{
  "n_layer": 10,
  "d_model": 256,
  "n_experts": 128,
  "experts_per_token": 8,
  "d_expert": 48,
  "d_shared_expert": 64,
  "activation": "swiglu",
  "moe_layers": [0, 1, 2, 3, 4, 5, 6, 7, 8, 9],
  "router_score": "sigmoid",
  "normalize_top_k": false,
  "routed_scale": 0.707,
  "balance_loss": 0.00285,
  "balance_bias": true,
  "router_cosine_scale": 10.0,
  "init_std_router": 0.0179,
  "lr_router": 0.000398,
  "vocab_size": 32768,
  "norm": "rmsnorm",
  "norm_eps": 1e-06,
  "tie_embeddings": false,
  "optimizer": "adamw",
  "lr": 0.00112,
  "beta1": 0.9,
  "beta2": 0.98,
  "batch_tokens": 65536,
  "seq_len": 1024,
  "train_tokens": 612100000,
  "steps": 9340,
  "dataset": "wikipedia_en"
}
Below are experts of layer 2 (counted from 0) of a mixture-of-experts language model. Rows are named router (the router's row for the expert), gate (a neuron's input weights, with its number), up (a neuron's input weights, with its number), down (a neuron's output weights, with its number) and show model dimensions 128-191. Each number is 200 + 40 x the weight over its row's rms, rounded and kept within 0 to 999.
After each expert's rows: a language model's description of what the expert responds to. This comes from a sample of Wikipedia text that the model never trained on.

# expert 29
router,104,246,198,275,260,166,284,282,185,209,173,226,219,225,157,284,185,247,217,222,140,218,216,175,227,185,246,144,242,179,244,268,134,113,212,219,134,151,234,181,134,200,199,268,210,204,234,174,138,222,248,160,177,187,179,168,185,195,215,159,172,228,230,219
gate0,200,211,218,194,182,182,66,261,191,193,157,193,203,208,230,203,137,149,200,191,145,206,196,194,167,200,203,168,202,201,231,189,205,118,329,217,200,198,202,158,201,177,199,199,199,206,201,201,183,213,235,199,256,73,200,207,58,225,205,198,176,314,223,204
up0,199,164,210,206,196,181,262,202,198,197,217,198,203,184,183,198,193,276,216,220,236,128,189,136,233,204,197,203,239,196,146,149,181,207,139,291,200,216,211,224,181,285,243,205,203,166,191,318,199,162,243,202,178,237,201,193,355,189,170,116,241,200,257,198
down0,306,167,166,202,207,218,203,198,200,200,243,324,193,186,200,91,233,189,255,203,247,201,194,199,204,171,112,203,207,197,187,170,231,230,96,200,202,199,200,239,199,359,297,143,76,201,199,197,207,196,200,43,140,200,201,206,199,201,208,197,227,205,205,198
It responds to: Paragraph-ending breaks after a sentence or before a heading, and opening quotation marks after a colon, e.g. wrote: "The…

# expert 8
router,218,147,198,214,167,157,213,208,149,225,202,183,197,232,172,182,58,248,123,158,142,257,112,198,190,170,233,214,280,198,176,231,181,187,184,209,155,128,209,139,214,140,188,140,198,211,197,178,221,248,158,223,258,205,221,151,180,191,253,272,128,154,215,248
gate0,208,262,213,215,133,187,201,149,205,191,168,208,183,246,123,193,200,203,299,203,224,218,145,177,227,188,262,129,200,251,194,205,220,68,180,195,203,269,102,228,232,318,220,198,162,185,202,195,259,212,232,197,113,184,198,233,244,205,150,199,162,160,204,114
up0,189,217,198,199,199,210,199,197,168,238,186,173,268,228,196,204,160,228,207,206,154,194,234,212,226,184,203,140,215,206,220,220,220,191,176,246,191,201,190,202,200,249,209,211,221,190,165,221,170,201,233,147,201,185,183,220,201,183,221,190,197,208,212,221
down0,195,270,197,146,179,207,201,177,230,202,202,212,272,199,214,74,225,198,201,90,219,203,177,312,184,275,245,181,224,210,180,192,199,233,200,224,240,196,180,210,191,172,136,209,196,192,165,185,200,191,169,203,181,201,223,287,200,209,187,196,222,137,241,195
It responds to: Bare space tokens opening a table cell or preceding a number after a pipe or comma, like "| 31°04", "Attendance: 97,64", "April 15, 2019".

# expert 54
router,224,223,204,219,188,249,214,251,119,163,235,137,233,178,177,209,149,217,236,262,230,224,146,200,203,179,158,167,272,193,146,125,254,140,202,153,172,162,180,244,164,184,191,157,209,190,176,203,169,190,152,159,143,148,174,264,183,124,206,144,186,203,164,306
gate0,197,280,141,201,190,231,190,222,198,198,146,198,272,188,200,211,232,202,209,204,153,205,192,201,202,211,182,193,207,199,286,152,207,182,179,148,219,205,193,123,229,238,206,204,201,245,229,271,272,228,208,142,183,185,266,196,177,189,267,217,122,217,184,156
up0,52,161,221,189,108,135,196,208,272,70,162,195,160,195,194,186,191,194,227,211,201,190,211,203,166,85,132,193,203,215,204,180,190,226,210,223,207,185,262,170,177,155,173,140,202,208,197,288,206,166,224,273,179,192,226,200,201,206,202,240,254,223,252,197
down0,195,189,164,181,193,193,198,212,232,164,251,139,247,198,162,197,14,128,198,202,199,182,212,159,183,198,197,133,183,201,196,230,115,251,205,168,200,183,240,200,207,219,126,215,169,204,209,203,258,201,124,198,203,165,133,225,204,203,211,203,215,195,220,231
It responds to: Words in story plot summaries, such as then, later, before, eventually, truth, him, after pronouns and verbs.

# expert 36
router,195,210,162,233,149,204,207,310,161,166,225,148,168,236,191,170,153,189,242,238,164,197,168,186,168,207,172,224,231,185,202,258,182,175,247,230,140,161,187,185,175,198,252,230,195,203,187,205,180,195,188,220,259,231,215,195,197,261,255,180,157,237,211,324
gate0,194,169,202,201,189,351,284,193,195,233,230,214,204,183,197,189,194,145,204,203,157,178,202,128,161,205,240,204,140,183,186,123,206,237,193,212,180,264,198,97,284,293,205,204,157,199,221,199,52,204,282,201,197,209,194,203,167,170,244,270,184,313,201,166
up0,195,198,228,123,157,251,203,194,192,190,213,209,170,200,143,188,140,260,309,217,235,207,221,201,211,56,204,246,140,217,197,208,203,136,218,218,140,162,197,194,201,194,190,225,198,197,242,150,201,232,197,275,182,178,200,227,195,181,191,195,205,195,208,276
down0,168,262,194,162,234,232,193,290,168,278,198,145,204,200,187,181,81,200,249,201,176,191,233,278,220,201,263,221,200,182,241,202,251,217,184,201,184,217,121,198,198,201,214,222,191,230,225,242,198,213,213,205,170,276,177,187,187,178,171,221,215,161,197,200
It responds to: Table row-ending pipes with line breaks and opening quotation marks before song or episode titles, e.g. "My Moment".

# expert 21
router,229,175,119,200,225,224,227,197,118,217,229,154,131,210,185,254,111,177,133,285,205,245,165,207,200,256,131,192,248,244,253,140,222,122,211,170,218,204,186,203,217,93,245,166,196,236,221,191,155,170,150,198,225,102,147,158,162,253,223,227,218,186,132,237
gate0,182,222,215,199,184,127,161,199,197,229,205,191,245,98,194,141,199,251,191,200,116,260,238,170,228,179,247,201,220,195,190,211,228,192,220,208,210,207,200,199,174,198,197,203,219,204,205,153,202,193,219,184,212,139,214,210,216,130,163,186,224,230,187,230
up0,226,168,182,202,193,295,197,178,196,76,208,134,206,157,197,249,202,130,233,181,168,198,198,213,269,237,248,207,201,162,236,216,179,188,201,201,200,207,215,177,111,196,192,231,196,198,180,184,186,206,232,225,198,249,200,181,171,159,198,198,227,156,209,240
down0,212,190,200,217,230,236,127,208,231,176,202,148,204,204,186,228,194,194,194,167,167,181,188,203,174,208,83,200,131,242,221,229,197,207,202,191,201,192,178,176,195,163,199,201,244,151,198,221,167,251,123,204,177,202,245,203,170,205,237,200,206,199,198,216
It responds to: Tokens in sports results and honours, such as won the, lost the, Best, President, and scores or table numbers.

# expert 51
router,232,261,171,177,179,244,224,235,181,219,204,194,269,232,174,226,170,263,205,216,215,238,168,270,255,228,156,132,247,207,188,180,168,141,209,171,225,192,210,304,218,178,214,153,189,185,195,214,152,148,192,187,164,252,200,178,141,253,217,248,211,189,166,227
gate0,235,208,204,132,201,149,237,140,197,191,154,90,197,139,157,195,202,201,199,264,200,203,200,179,225,242,75,190,188,264,171,239,193,208,181,263,194,156,197,286,232,221,200,197,192,187,199,211,112,284,233,206,213,186,151,119,205,200,207,187,127,198,203,208
up0,162,196,270,203,206,215,156,173,193,198,300,186,97,193,134,188,200,118,158,171,206,210,246,144,153,306,211,199,235,191,131,181,202,181,207,253,97,215,195,201,203,188,222,241,239,217,129,213,164,204,230,98,121,246,217,235,195,204,184,200,172,93,206,220
down0,213,185,199,193,200,200,174,241,208,200,131,218,192,202,197,222,193,199,355,180,208,251,196,152,205,196,213,206,201,231,207,194,201,199,178,215,215,313,179,216,180,168,237,200,220,191,220,190,207,217,233,216,145,223,254,273,182,183,200,195,200,192,170,198
It responds to: Place and government nouns such as County, town, state, city, Province, village, plus digits in dates and election tables.

# expert 48
router,120,191,171,216,187,247,211,263,193,196,206,170,163,220,155,180,155,248,184,220,208,225,118,242,177,261,244,207,208,199,142,246,124,146,201,184,235,144,159,211,203,178,168,206,198,212,223,254,210,170,272,207,149,139,182,196,262,239,218,223,167,173,222,186
gate0,287,114,213,137,195,159,142,232,196,192,152,276,190,198,191,228,129,208,204,192,190,248,193,361,235,220,227,105,195,244,238,204,195,201,226,220,237,216,198,178,216,182,244,237,220,200,117,196,190,188,202,204,230,172,203,117,166,170,201,213,194,272,229,215
up0,219,240,191,133,154,198,199,165,217,197,244,182,200,202,192,191,212,190,181,213,196,100,163,211,203,267,171,183,89,198,147,231,202,197,238,194,213,203,216,181,199,187,193,200,170,190,198,197,185,217,199,181,226,225,203,205,181,252,274,214,195,192,183,158
down0,274,195,193,218,149,219,210,197,256,248,191,53,195,203,201,160,154,194,191,201,213,214,185,247,177,205,202,208,267,158,200,198,225,181,371,202,218,179,203,200,241,212,208,199,303,157,268,235,205,220,200,228,195,188,184,165,192,261,228,208,151,60,195,200
It responds to: Modal verbs like would, may, can, could, will, line breaks after Identifiers in chemical infoboxes, and list dashes or pipes.

# expert 1
router,232,266,147,235,205,230,252,183,101,201,207,167,146,187,200,264,144,222,212,185,166,244,175,269,194,245,190,180,253,180,189,227,216,212,195,185,210,214,159,220,157,149,238,168,194,178,217,166,231,184,269,160,249,179,110,164,189,239,239,185,169,150,245,224
gate0,265,140,200,217,197,203,231,204,197,200,213,221,296,203,212,215,197,76,192,187,198,182,224,190,211,165,201,277,193,166,189,169,304,241,200,206,250,204,210,178,198,197,206,197,288,26,191,198,186,149,141,202,202,150,200,194,224,138,176,128,251,217,196,183
up0,189,286,176,223,162,201,204,191,146,159,206,254,87,249,219,322,191,14,189,270,191,247,162,177,201,194,198,310,180,208,186,245,195,204,132,259,198,267,201,228,162,186,141,78,217,164,192,214,165,205,171,216,223,176,122,205,199,190,245,201,200,183,192,206
down0,186,208,162,169,219,204,198,209,203,213,190,186,164,201,123,206,200,331,163,179,183,206,201,202,246,205,197,203,230,196,229,175,273,204,165,201,197,228,186,160,210,289,209,211,255,294,167,251,186,207,279,175,210,269,185,197,297,206,214,205,200,202,171,116
It responds to: First pieces of personal and place names, often in lists or table cells, such as Poc(ono), Gü(nther), Sib(ley), Piper, David.

# expert 60
router,163,264,180,156,154,235,158,258,183,140,249,228,157,234,127,135,161,284,215,245,197,193,144,230,231,181,241,194,233,136,189,270,188,149,192,190,208,217,144,161,198,191,183,188,247,180,195,199,244,158,186,192,160,167,191,155,168,216,188,207,239,216,137,212
gate0,210,142,173,214,207,211,164,196,262,146,208,204,178,193,308,207,221,160,242,272,196,152,153,135,225,157,229,140,204,210,306,214,190,143,204,220,214,198,178,169,244,267,191,317,187,228,170,202,209,199,185,205,187,189,204,169,79,180,170,266,187,199,185,156
up0,203,182,220,237,188,181,230,261,203,223,192,184,190,177,158,195,185,195,200,190,306,245,187,192,190,85,205,355,183,160,200,191,144,205,200,308,212,205,200,184,202,205,209,174,236,150,217,196,165,267,162,199,215,170,202,206,198,106,203,245,285,260,208,197
down0,14,195,198,189,199,217,157,219,225,206,160,200,239,162,234,249,176,229,227,181,209,105,201,176,226,193,196,265,215,124,225,187,220,205,223,279,254,155,207,202,202,175,279,276,215,90,250,155,251,235,212,218,200,202,205,186,212,200,199,309,204,214,177,135
It responds to: Single capital letters opening abbreviations, codes or names, e.g. D in standings tables, R in ROM or RSC.

# expert 6
router,176,218,181,205,188,172,191,179,149,171,250,149,177,161,171,232,90,242,110,215,185,170,189,243,269,251,183,237,206,151,200,242,179,168,218,214,157,150,190,211,227,162,115,239,246,129,175,149,192,119,199,254,152,234,142,116,123,264,227,255,172,125,147,215
gate0,202,206,160,244,206,202,212,216,217,274,201,216,230,206,125,202,201,239,195,192,281,180,174,201,222,159,279,199,183,224,243,222,118,205,158,190,205,187,231,241,178,214,248,212,317,188,215,197,211,219,273,203,151,200,290,237,171,316,250,132,255,185,172,199
up0,220,201,232,189,178,168,209,80,203,174,199,184,203,169,105,213,204,184,184,189,195,175,166,149,271,156,325,203,214,209,139,240,170,214,149,194,161,227,240,208,186,190,172,182,349,251,200,307,280,299,232,205,114,173,302,247,185,204,198,200,203,115,147,114
down0,211,128,215,175,189,201,273,198,229,111,187,240,188,191,212,238,213,208,198,208,190,137,187,154,224,181,203,182,203,218,144,183,306,250,212,246,196,106,180,176,206,196,157,225,215,180,261,225,174,204,146,206,160,218,184,203,199,175,199,200,161,166,182,160
It responds to: Opening parentheses before codes, times or countries, e.g. (UTC+1), (FIJ), plus the auxiliaries was and been and spaces before numbers in tables.

# expert 53
router,153,190,197,190,186,273,190,292,150,211,267,173,200,221,172,186,153,246,252,233,162,210,129,186,186,225,194,239,235,198,123,246,127,120,164,174,170,198,172,168,111,157,126,201,244,234,178,244,199,178,183,182,158,161,217,105,194,207,245,238,178,144,220,187
gate0,185,161,141,211,138,192,199,199,185,219,196,198,241,176,68,133,175,199,237,201,225,199,24,212,220,204,211,218,236,179,250,311,231,153,197,254,239,204,216,195,211,205,203,203,208,122,207,216,275,164,214,206,194,159,213,198,188,201,215,179,75,211,190,252
up0,229,201,191,189,199,212,199,213,280,213,205,203,193,125,166,226,204,231,209,134,255,201,215,193,213,166,126,199,158,202,200,188,308,263,192,208,222,183,234,232,219,194,211,241,123,205,212,141,199,197,207,181,166,222,297,296,214,191,199,156,218,206,174,230
down0,206,227,188,171,174,229,253,166,194,223,161,205,221,229,203,192,197,177,200,207,195,224,199,79,197,199,186,243,212,260,236,181,198,238,202,351,196,122,152,275,188,203,197,204,200,183,189,131,211,223,200,213,254,102,209,162,199,200,225,203,172,186,204,202
It responds to: Line breaks ending list items, names or LaTeX formula lines, e.g. after a name in a roster or before \begin{cases}.